config.toml
num_hidden_layers = 11
hidden_size = 384
n_experts = 64
experts_per_token = 8
d_expert = 32
d_shared_expert = 64
hidden_act = "swiglu"
moe_layers = [0, 1, 2, 3, 4, 5, 6, 7, 8, 9, 10]
router_score = "softmax"
normalize_top_k = true
routed_scale = 1.0
balance_loss = 0.00118
balance_bias = true
router_z_loss = 0.001
n_groups = 4
groups_per_token = 1
init_std_router = 0.0335
lr_router = 0.000836
num_attention_heads = 6
num_key_value_heads = 6
head_dim = 64
vocab_size = 35687
norm = "rmsnorm"
norm_place = "pre"
norm_eps = 1e-06
positions = "rope"
rope_theta = 10000.0
rope_fraction = 1.0
qk_norm = false
attn_scale = 0.125
tie_word_embeddings = true
parallel_block = false
init = "uniform"
init_std_qkv = 0.0276
init_std_o = 0.00589
init_std_up = 0.0276
init_std_down = 0.00589
optimizer = "muon_variant"
learning_rate = 0.00215
beta1 = 0.93
weight_decay = 0.25
lr_head = 0.00924
max_grad_norm = 0.5
warmup_steps = 200
schedule = "wsd"
decay_fraction = 1.0
decay_shape = "sqrt"
final_lr_fraction = 0.05
batch_tokens = 131072
max_seq_len = 512
doc_mask = true
train_tokens = 325700000
max_steps = 2485
dataset = "wikipedia_en"
Below are experts of layer 7 (counted from 0) of a mixture-of-experts language model. Rows are named router (the router's row for the expert) and show model dimensions 256-319. Each number is 128 + 24 x the weight over its row's rms, rounded and kept within 0 to 255. Numbers have three digits each.
Before each expert's rows: "gets" lists some tokens that make up at least twice as much of what it gets as of all text; "comes before" lists some tokens at least twice as common just after its tokens as in all text. This comes from a sample of Wikipedia text that the model never trained on. Tokens count by the router's weight.

# expert 16
gets: ".", ").", "\".", ".\"", " but", " ."
comes before: "\n", " The", " In", " He", " It", " This"
router:109118115126135152113099141164161173130130181087140139140145109144116132127143172098142120161126153139114162095109118131108093110148129143093110164128138096125157090162135083148157106133114118

# expert 26
gets: "°", "″", ".", "′", " (", "N"
comes before: "N", "°", "″", "3", "W", "4"
router:121082123133126137134131109166145170159103135121175155138153122147134111114118136100146101145106093144174162090137113141108111127112105107103139123082135119103102115115117125114184171110131135

# expert 0
gets: "\n", " |", " and", " to", " a", ")"
comes before: "\n", "-", ":", " \"", "==", " also"
router:131088127126090126099124100136144170137099132127156133124168130141115082101129179118118116164150127138177124088150142128124059092154132090102129114145113131113130145116140115140118115159091082

# expert 61
gets: "2", " of", " at", " Al", " Fort", " John"
comes before: "0", "'", "',", " September", " John", " May"
router:106138137109154118113111098110182153109125154108150127147143107154111123152123176081108103187117132137124137139147119124089089137151129093115129134084142137124113114165120124093136173107080095

# expert 49
gets: " of", " in", " for", " from", " at", " by"
comes before: " the", " a", " his", " its", " this", " their"
router:073105128101103132117075109157130176173136178096116120139155116160092085124154151109102106131103120151130139096126104176139085132147121111104149130145171096108108106165124104148122176141093115

# expert 48
gets: "%", "6", "3", "4", "8", "5"
comes before: " |", "%", ".", " (", "/", " census"
router:150129126149112150126102117185156132124118156092108102183178106177126109146156099103139109164103099127153133114112110129105135107126176094148125115102111112117110121127112101073115163143098089

# expert 3
gets: "\n", " |", ";", "/", ");", "==="
comes before: "|", "\n", "-", "|---|---|---|---|---|---|", "|---|---|---|---", " Succeeded"
router:116097084122117151094097115154164143170146144100131151126134166155117133120169174078163093146093123130120130113123114158092092101141126141098102139092144095072152086144095133134137119114118108

# expert 22
gets: " (", "9", "1", "0", "8", "7"
comes before: "1", "9", "2", "8", "7", "born"
router:092133094078144125113083123124140117121114153140142109181139107154108101154135117098098129144106115120128132140131179135089125097149173111093120166096114093107119101165102155129161148150084092

# expert 29
gets: "0", "2", "9", "3", "1", "4"
comes before: "1", "0", "3", "2", "°", "4"
router:110125143110146121125140116151167171104088165130140104130153148155114087140129133081163136115087101111125163112128114136092122081139172114124144110122151140116116113150118134122120183082073135

# expert 2
gets: "\n", "0", " \"", "2", "7", "8"
comes before: "0", "1", "-", "|", ")", "=="
router:090100160118103172149117106115128147153089122120151118158143122105087130166121115080121071139119133128146131081161161119113090118160113105143109125103165113153134099124129100141124170111094130

# expert 43
gets: " |", "|", ":", "-", ";", " as"
comes before: " ", " Gold", " United", " +", " Bronze", " November"
router:133101107130106121107087092147134146127099162101172147124112108154085118133138171107137126164103083133148110091118108138141101116138131099112133155089162136143141105147122124150120121149102103

# expert 4
gets: "\n", " is", "===", " \"", " are", "/"
comes before: "-", "\n", "|", "The", "In", "   "
router:143109119083145151069092122152137176148129165114147135130153127142088100119100130138103129147133139138155123121106119153130097130143158105117156118111166084115114093143142125153139125125119126

# expert 9
gets: "\n", "===", "==", " Title", " to", " JPL"
comes before: "|", " |", "\n", ":", "|---|---|---|---|", "|---|---|---|"
router:124082093122142143142132108139135119131115167105184133131125139175141127123118145099164077181103115121158127115154158161080138106168157096119163138101142089125137124118125127087155124096089128

# expert 34
gets: " |", "|", ";", "==", " W", " Team"
comes before: " |", " ", ";", " Team", " Goals", " Pos"
router:121097082127078152135137121146138129153104170123154092118169122155087121121146165116142126152145124104150151117162127160124097100121161143113121143114134092102102114131143097147125117144086102

# expert 54
gets: " ", " was", " more", " in", " most", " to"
comes before: "1", "2", "3", "4", "5", " -"
router:097089102109120120122084150097141115142123160104161100105146084149142093150145128129157111119105119123133140126160143141089091103142125103129136122107128090103143096139102103141144155141104103

# expert 59
gets: " in", " of", " In", "In", " to", "2"
comes before: " the", " ", " a", " his", " January", " October"
router:115130129103136136094111120130140163140146172098118104124156159118114086111125109118129109152120138149122134129124109147134098088156113103138128127129148079134167116151118078137158140106090116

# expert 28
gets: "1", "9", " the", "2", "3", "4"
comes before: "3", "4", "2", "1", "9", "5"
router:107118095091091104087081139121154149149125187133164107125121095129108136132115148092155082176101134124174114106157141114108136094131174129123112132107142130112122132138095116131127126136105101

# expert 56
gets: "0", "'", "1", "5", "6", "3"
comes before: "0", "s", ".", "th", "°", "–"
router:087116084115152142084107107168161171146112150147125108154151118133133117169147175081117124151135122111160133112166148145133120111144155090122084157092112147135157132166085121158166137110129123

# expert 57
gets: " ", "2", " −", " $", " K", " United"
comes before: "1", "2", "0", "3", "4", " of"
router:078131148124099148111106115136161188155125177092147158168118098130087135150117148109141106141099147106157121126103131108094096085146139131116154111098166074135163114149102081110123157122081102

# expert 25
gets: "1", " (", " —", " and", "–", " first"
comes before: "9", "1", " he", "N", "==", " on"
router:128094089073134102112122109164132122152149150081161145125156145111112111129134172097110092148093130111137144088150160142141105135115124099132119106109141109143149086132118129129123148115093118

# expert 20
gets: "1", "9", "2", "0", "8", "3"
comes before: "9", "8", "7", "6", "5", "4"
router:125122103102144120067095145147169161157146185142124140160121138162115144153158136102105094155155117166170107105152128151084093109124132079099141151116123102108168093180128134153125131142099082

# expert 30
gets: "0", "3", "5", "4", "2", "7"
comes before: " |", ",", ".", ";", "–", ")"
router:107097120106139160076118151112155148118094127122146114155151104126127081154123167129140080133123101114153106155153115172083100116141168128125149110132127132140137076163122102104135143127108125

# expert 38
gets: " |", "|", ";", " /", " were", " to"
comes before: " ", " +", " −", " ·", " USA", " be"
router:099077126091151146119095092114149124098122165125115106150144110176092111134122126090107141165129126110154108111116130115092089096147128111107133162069137080100166109171132122154137135153125078

# expert 31
gets: ",", " and", "==", " \"", " ==", " but"
comes before: "\n", " and", " but", " which", " he", " including"
router:101116124099126160126083108128159135159109148075137115150121127112105085138135182126125120148118107153124130125127118123113087109160155092144152154089115105134149084149096101145151131137082105

# expert 11
gets: " |", ",", " he", " He", " who", " they"
comes before: " ", " was", "|", "==", " —", " is"
router:119138122112131132143072146167123117132109132145125115179179107144109095129152162088147080120111082145126168081139121112106078136113138105093102162129133129112129111125098111106106152108070091